Experts of a small language model.
Size: vocabulary 4096, 146M parameters.
Experts: 24 experts in each of 9 layers, 464 tanh GELU neurons an expert.
Training: 562M tokens, 8581 steps.
Below are experts of layer 6 (counted from 0) of a mixture-of-experts language model. Rows are named router (the router's row for the expert), up (a neuron's input weights, with its number) and show model dimensions 512-575. Each number is 200 + 40 x the weight over its row's rms, rounded and kept within 0 to 999.
After each expert's rows: a language model's description of what the expert responds to. This comes from a sample of Wikipedia text that the model never trained on.

# expert 21
router,222,233,215,240,153,188,277,132,255,229,151,130,177,231,232,156,241,163,253,204,194,246,230,219,200,178,235,156,239,158,178,218,154,166,147,195,258,303,269,173,192,139,139,254,156,214,195,223,272,182,139,122,121,134,202,131,209,236,212,232,202,251,92,171
up0,250,189,220,145,180,242,257,234,206,126,230,206,92,207,243,153,182,202,190,206,183,211,157,223,214,218,218,226,186,145,225,225,154,247,245,159,212,249,181,246,212,206,171,186,215,162,200,219,231,188,261,305,195,174,163,136,187,242,243,217,180,234,275,198
up1,250,169,206,225,162,133,129,165,159,264,162,211,178,186,213,197,226,135,201,194,181,246,172,189,180,174,241,234,176,233,279,183,157,176,170,156,122,203,192,209,202,223,129,178,229,211,200,263,218,220,298,195,184,260,201,210,147,193,207,182,134,161,236,153
up2,225,300,190,193,299,187,246,220,158,185,231,203,213,159,124,236,144,238,171,240,240,232,208,234,282,248,217,235,175,168,145,310,180,253,221,214,198,228,169,183,224,159,224,222,173,118,154,152,255,211,149,242,235,201,169,198,192,199,160,136,198,205,160,185
up3,223,256,120,244,166,245,163,180,226,171,273,167,310,257,234,219,217,201,178,242,186,215,157,223,49,237,182,194,276,213,236,132,219,186,148,188,191,217,225,197,177,200,252,230,242,192,184,283,181,237,176,237,210,156,152,205,174,138,154,180,200,184,212,239
up4,206,157,175,137,166,273,226,163,209,131,219,192,208,69,250,108,102,98,236,192,159,153,210,179,153,207,200,236,136,220,165,188,236,226,137,148,103,232,181,196,187,191,199,182,208,202,162,213,226,168,231,205,204,255,196,136,137,234,199,246,194,158,95,150
What it handles: Articles after verbs (was a, as a, in a), not, ex, and word-start pieces after prefixes, such as up-ro-oted, un-s-ure.

# expert 3
router,165,119,252,164,214,205,179,242,134,181,245,212,219,215,176,196,221,226,224,158,205,174,199,204,215,190,269,121,183,197,259,224,264,223,185,160,241,166,184,195,165,193,138,215,166,170,134,225,245,173,256,232,241,199,258,206,268,238,256,160,128,160,240,229
up0,247,232,220,202,147,123,212,148,235,154,193,187,235,189,173,143,228,150,146,170,193,158,187,194,210,207,188,168,189,202,209,147,174,187,190,248,242,188,199,177,217,163,245,242,223,190,206,175,210,232,266,127,202,210,139,268,159,266,233,197,156,174,212,171
up1,244,331,98,221,204,240,203,162,281,239,213,215,258,178,225,209,224,141,281,210,204,223,208,197,228,119,268,210,274,208,164,145,189,177,169,194,179,172,149,219,235,167,142,204,168,223,238,145,243,251,204,165,217,187,210,196,221,203,234,170,165,153,171,173
up2,297,217,178,223,167,221,201,184,300,248,237,226,176,251,234,237,218,187,154,188,153,212,144,244,101,249,195,269,263,198,178,160,190,138,212,153,258,205,175,186,131,227,178,144,222,174,154,178,186,243,198,185,232,107,104,209,195,149,254,203,204,243,194,167
up3,293,183,192,256,115,200,174,167,184,132,246,205,224,196,162,214,199,246,200,203,290,193,210,209,221,215,115,205,205,194,174,204,219,232,212,260,197,273,160,225,223,163,193,222,221,206,156,169,149,197,142,182,182,204,185,138,205,318,122,215,241,244,230,149
up4,280,221,236,225,205,187,236,147,210,126,188,209,231,149,293,114,177,118,264,179,159,207,188,206,190,269,150,231,224,149,118,242,184,239,223,203,237,197,278,258,202,187,212,272,176,155,255,184,218,157,196,211,159,99,133,186,212,190,188,247,220,176,144,292
What it handles: Given names and the pieces just after a capital initial in tables of players or athletes, such as J-or-ge, J-av-ier, Michael, David.

# expert 13
router,189,153,178,167,207,206,161,160,214,204,244,238,246,228,214,194,216,149,180,207,109,253,196,153,234,239,192,170,216,223,200,187,170,191,213,264,239,223,230,126,180,172,162,210,248,127,130,184,214,194,251,205,172,200,176,179,238,225,166,205,163,244,242,242
up0,220,223,249,200,252,215,210,134,172,204,263,205,186,192,248,231,148,132,213,185,222,236,193,244,129,155,235,235,233,184,196,296,238,163,197,243,212,196,115,228,196,100,173,166,182,264,254,222,195,188,227,123,215,175,158,203,213,217,239,181,173,206,220,181
up1,216,294,179,191,161,165,142,165,161,188,183,179,195,204,234,241,260,204,198,160,236,205,144,198,196,294,130,204,200,214,177,211,249,133,153,227,253,234,183,183,207,264,224,216,163,195,207,259,181,227,180,214,237,206,159,174,101,245,194,161,265,180,164,191
up2,221,179,217,223,189,125,270,131,105,205,152,210,193,216,237,168,207,185,213,200,179,209,168,161,181,228,204,195,209,232,185,242,279,264,195,245,228,194,134,242,227,197,217,219,191,212,203,217,205,129,192,234,156,113,229,163,170,255,272,240,218,150,157,145
up3,207,148,222,187,216,204,269,217,201,236,143,246,182,256,264,201,145,211,248,198,220,198,243,237,191,246,201,202,226,166,187,151,223,301,111,172,191,210,235,203,233,243,222,219,205,183,212,216,212,217,204,202,220,212,132,182,177,241,213,133,240,220,225,265
up4,173,172,211,200,239,205,230,127,172,152,205,214,250,291,204,207,93,280,216,185,198,213,195,265,219,175,200,193,167,264,194,261,245,185,268,184,188,183,229,201,264,250,225,244,264,199,230,232,113,244,185,237,244,203,228,302,206,231,297,233,301,152,215,200
What it handles: Word endings in place and personal names (Charlest-own, Stew-art, -ville, -ford), plus that, who, of the, to the.

# expert 16
router,143,144,200,239,139,197,176,234,251,118,142,206,241,156,141,122,255,172,209,186,220,194,241,192,211,205,154,199,268,198,140,152,168,193,176,315,182,190,233,243,217,131,136,198,135,247,198,217,232,201,212,177,240,206,164,234,252,164,268,254,181,158,239,193
up0,230,180,251,214,201,245,238,116,190,238,155,180,216,151,169,219,144,204,214,215,202,207,225,198,175,215,145,203,205,193,248,242,213,189,239,155,317,203,224,141,225,223,205,175,164,212,170,96,155,214,193,172,291,127,156,156,128,346,254,205,223,214,276,222
up1,141,175,209,218,207,243,267,171,197,199,124,159,202,205,212,133,234,168,174,184,167,261,195,197,184,199,195,160,127,233,212,202,223,204,238,169,183,132,192,180,235,273,220,231,192,146,239,166,170,199,176,276,158,173,291,262,160,241,154,242,315,181,142,186
up2,243,177,272,211,162,265,167,126,162,207,213,168,191,160,183,226,234,224,191,197,172,210,184,210,247,227,195,157,131,263,226,194,153,273,146,170,187,190,151,216,242,174,168,252,163,204,170,199,188,198,211,217,182,171,302,226,191,225,187,217,224,203,160,252
up3,198,170,190,152,212,170,213,118,236,129,198,223,170,197,228,176,263,160,202,219,193,219,178,157,161,166,281,191,215,168,243,225,239,253,125,201,143,195,182,178,155,169,232,253,201,166,191,220,185,155,212,220,158,218,179,114,183,171,213,208,207,169,133,211
up4,231,234,171,178,176,171,279,241,224,129,245,165,182,191,229,216,161,178,192,199,228,177,200,191,188,172,264,200,192,161,139,214,259,190,286,157,228,187,179,204,220,181,227,225,225,141,203,201,141,207,215,205,249,228,224,252,207,176,179,206,135,250,215,207
What it handles: Middle pieces of long words before suffixes, like int-ell-igence, cent-re, organ-ist, plus role nouns such as president, author, director.

# expert 11
router,183,163,193,178,179,164,185,170,235,122,198,175,229,230,220,214,201,232,129,225,161,213,214,186,212,179,197,152,160,194,160,171,180,176,200,196,157,115,185,226,216,158,303,202,252,129,226,221,100,177,151,244,134,200,186,316,197,180,220,164,246,210,201,179
up0,149,220,202,186,175,200,146,213,161,235,267,217,188,144,169,253,125,172,209,174,216,195,244,255,178,188,201,228,228,184,174,200,78,190,213,188,213,224,239,175,195,231,157,201,180,210,120,223,261,122,187,149,235,232,190,130,242,151,247,192,233,205,218,208
up1,219,185,222,121,210,134,144,254,181,230,124,234,203,224,204,220,269,150,237,145,182,174,224,184,219,177,270,116,171,135,302,213,183,205,172,237,198,259,199,244,217,213,157,156,262,154,241,156,229,187,222,139,163,204,247,189,213,218,250,154,236,146,225,226
up2,171,210,220,234,171,192,209,232,225,280,135,169,214,233,215,172,240,240,230,184,297,315,212,112,164,191,279,174,261,206,184,250,198,244,318,160,199,168,124,152,220,201,150,209,127,203,181,213,190,219,207,155,179,214,250,191,177,186,202,235,156,232,201,201
up3,193,256,230,198,224,231,220,233,264,179,236,210,291,140,206,156,224,170,227,216,187,157,232,219,144,168,191,213,222,199,203,226,266,219,186,196,196,203,131,242,223,129,180,228,192,136,164,164,135,139,283,102,230,232,143,238,226,172,224,182,194,192,232,217
up4,158,242,201,162,215,166,197,211,215,236,257,223,162,179,211,200,177,136,249,259,195,202,195,245,181,254,112,196,162,192,178,235,164,156,207,229,206,225,163,243,198,129,171,227,240,240,203,270,221,217,208,224,198,133,167,175,237,154,249,154,210,142,183,173
What it handles: Noun heads and noun-ending pieces after the, such as film, season, team, government, and endings like -ation, -ity, -ise.

# expert 0
router,142,164,220,202,309,144,255,122,179,248,181,301,139,186,193,170,197,252,171,100,215,235,181,264,153,229,217,211,296,219,196,137,247,261,160,262,215,161,243,194,185,245,177,197,192,264,235,118,152,170,225,218,154,187,158,158,201,232,167,184,195,169,199,186
up0,158,230,276,222,141,158,171,240,193,187,160,220,150,240,245,208,210,129,269,255,128,211,275,146,185,219,204,218,172,266,219,243,208,166,206,193,279,223,232,237,185,174,251,210,172,185,155,145,214,205,195,159,252,163,176,171,96,209,207,230,225,187,150,156
up1,128,193,223,240,143,231,203,176,208,179,191,267,153,86,218,217,240,120,284,196,206,166,194,182,195,196,156,257,245,165,183,228,167,191,198,187,232,190,199,209,231,182,259,275,230,140,193,249,131,182,171,193,213,156,191,210,183,148,181,179,242,196,217,207
up2,216,182,188,200,245,229,227,211,159,214,219,219,206,217,233,225,202,155,213,216,258,179,127,199,157,255,226,286,209,175,199,233,155,192,242,161,243,204,204,208,268,164,243,260,189,139,212,228,194,234,230,250,192,201,153,257,138,228,220,189,155,170,231,208
up3,300,233,195,219,90,233,206,244,191,223,219,201,195,158,249,206,219,93,149,214,156,192,165,249,300,199,232,236,189,202,212,205,154,126,226,180,208,179,190,310,198,141,211,210,223,157,175,196,166,197,185,216,163,242,196,216,312,181,252,195,155,265,156,233
up4,233,139,166,249,218,193,242,218,149,179,194,197,218,152,229,198,182,248,188,256,174,191,125,216,152,163,244,200,174,224,188,163,182,222,223,183,233,213,234,115,282,138,242,236,222,231,225,181,225,130,230,150,187,232,188,195,223,188,233,240,177,145,269,170
What it handles: Subject pronouns, be/can be/as, and clause-starting words in narrative or quoted titles, such as he, it, they, Be, 've.

# expert 20
router,162,169,135,219,132,228,158,220,241,194,211,168,161,217,192,201,222,208,195,256,216,207,235,201,248,208,147,180,226,218,270,252,194,176,212,167,215,198,173,274,213,257,252,186,207,272,182,258,217,156,138,183,161,201,232,136,234,154,249,220,283,221,215,184
up0,221,189,206,206,201,230,164,154,222,203,228,233,279,106,270,216,262,229,172,243,157,192,171,189,146,121,181,210,168,192,265,201,204,219,193,194,226,193,163,193,177,220,197,171,288,219,157,192,200,313,178,266,209,176,247,192,178,175,212,195,188,201,158,221
up1,236,179,237,181,196,253,161,231,150,168,225,211,147,217,183,170,288,217,206,171,229,228,298,124,210,144,236,130,150,181,219,143,170,192,144,128,270,189,148,142,100,216,147,151,138,159,138,196,159,147,228,140,214,207,181,179,144,272,175,167,196,187,238,188
up2,196,186,222,229,142,259,153,179,191,218,185,201,197,225,240,161,255,122,191,175,237,219,147,233,231,165,207,150,167,145,218,200,199,251,209,268,240,217,260,264,215,185,185,243,191,218,187,288,133,89,226,224,208,150,237,196,237,212,279,275,223,248,232,233
up3,317,222,168,152,226,284,181,138,238,139,159,223,181,173,218,225,265,235,212,243,231,203,217,115,171,191,236,177,198,191,265,130,185,235,190,218,199,167,195,180,233,180,192,196,165,195,166,225,159,250,254,227,224,218,173,200,135,201,227,235,241,230,182,258
up4,197,197,212,192,181,249,161,158,230,165,171,168,227,179,276,189,169,195,225,208,257,240,206,127,189,187,239,228,232,242,202,206,245,267,230,232,158,156,196,178,211,115,197,167,216,150,172,322,218,129,221,178,282,216,194,226,143,218,243,236,230,167,201,222
What it handles: Words inside names of universities, schools and organizations and career verbs, such as Ec-onom-ics, Penns-yl-vania, of, founded, coached.

# expert 17
router,251,156,273,249,217,191,157,221,163,190,239,199,192,187,188,140,258,184,149,148,174,167,188,176,112,155,158,151,245,222,193,256,260,129,204,239,210,168,207,178,170,216,209,226,222,197,240,221,180,149,271,251,283,196,250,176,158,193,184,203,211,222,194,199
up0,175,166,216,274,212,197,174,213,234,143,165,274,293,173,224,140,236,140,236,210,182,285,233,212,198,177,288,157,226,194,167,233,222,191,224,295,195,140,177,178,237,111,199,139,133,147,226,156,169,208,251,251,220,269,140,225,230,182,234,174,205,195,235,117
up1,171,142,156,226,235,168,109,267,182,189,170,256,257,127,184,123,217,199,218,262,250,223,219,226,154,197,245,232,200,141,196,194,187,229,119,219,216,196,212,259,237,217,134,288,211,243,176,232,185,220,189,228,265,136,244,218,197,186,178,213,180,236,244,188
up2,180,272,260,179,220,251,259,131,197,171,193,191,101,156,155,154,228,221,190,217,128,270,165,173,210,183,162,229,224,189,228,208,169,142,237,191,225,250,162,156,190,183,190,216,182,176,198,194,248,180,155,240,178,251,94,221,200,134,189,168,196,178,206,229
up3,178,196,181,203,261,276,243,194,169,102,234,226,175,102,157,256,197,155,141,198,225,222,212,179,225,127,244,261,192,162,207,263,112,226,161,245,228,221,165,250,193,258,176,162,168,226,210,205,224,165,187,191,194,210,169,254,237,177,170,235,235,135,231,170
up4,248,238,131,151,186,142,150,196,217,257,194,193,195,176,168,314,141,163,175,216,218,257,181,177,134,216,280,213,274,205,157,192,186,218,205,222,286,165,259,177,244,164,195,249,178,234,170,198,184,215,176,213,231,138,169,169,225,187,157,132,167,298,137,218
What it handles: Middle pieces of verbs and adjectives, and particles like out, up, before, through, when, as in gr-ind-s, w-ide, de-leg-ate.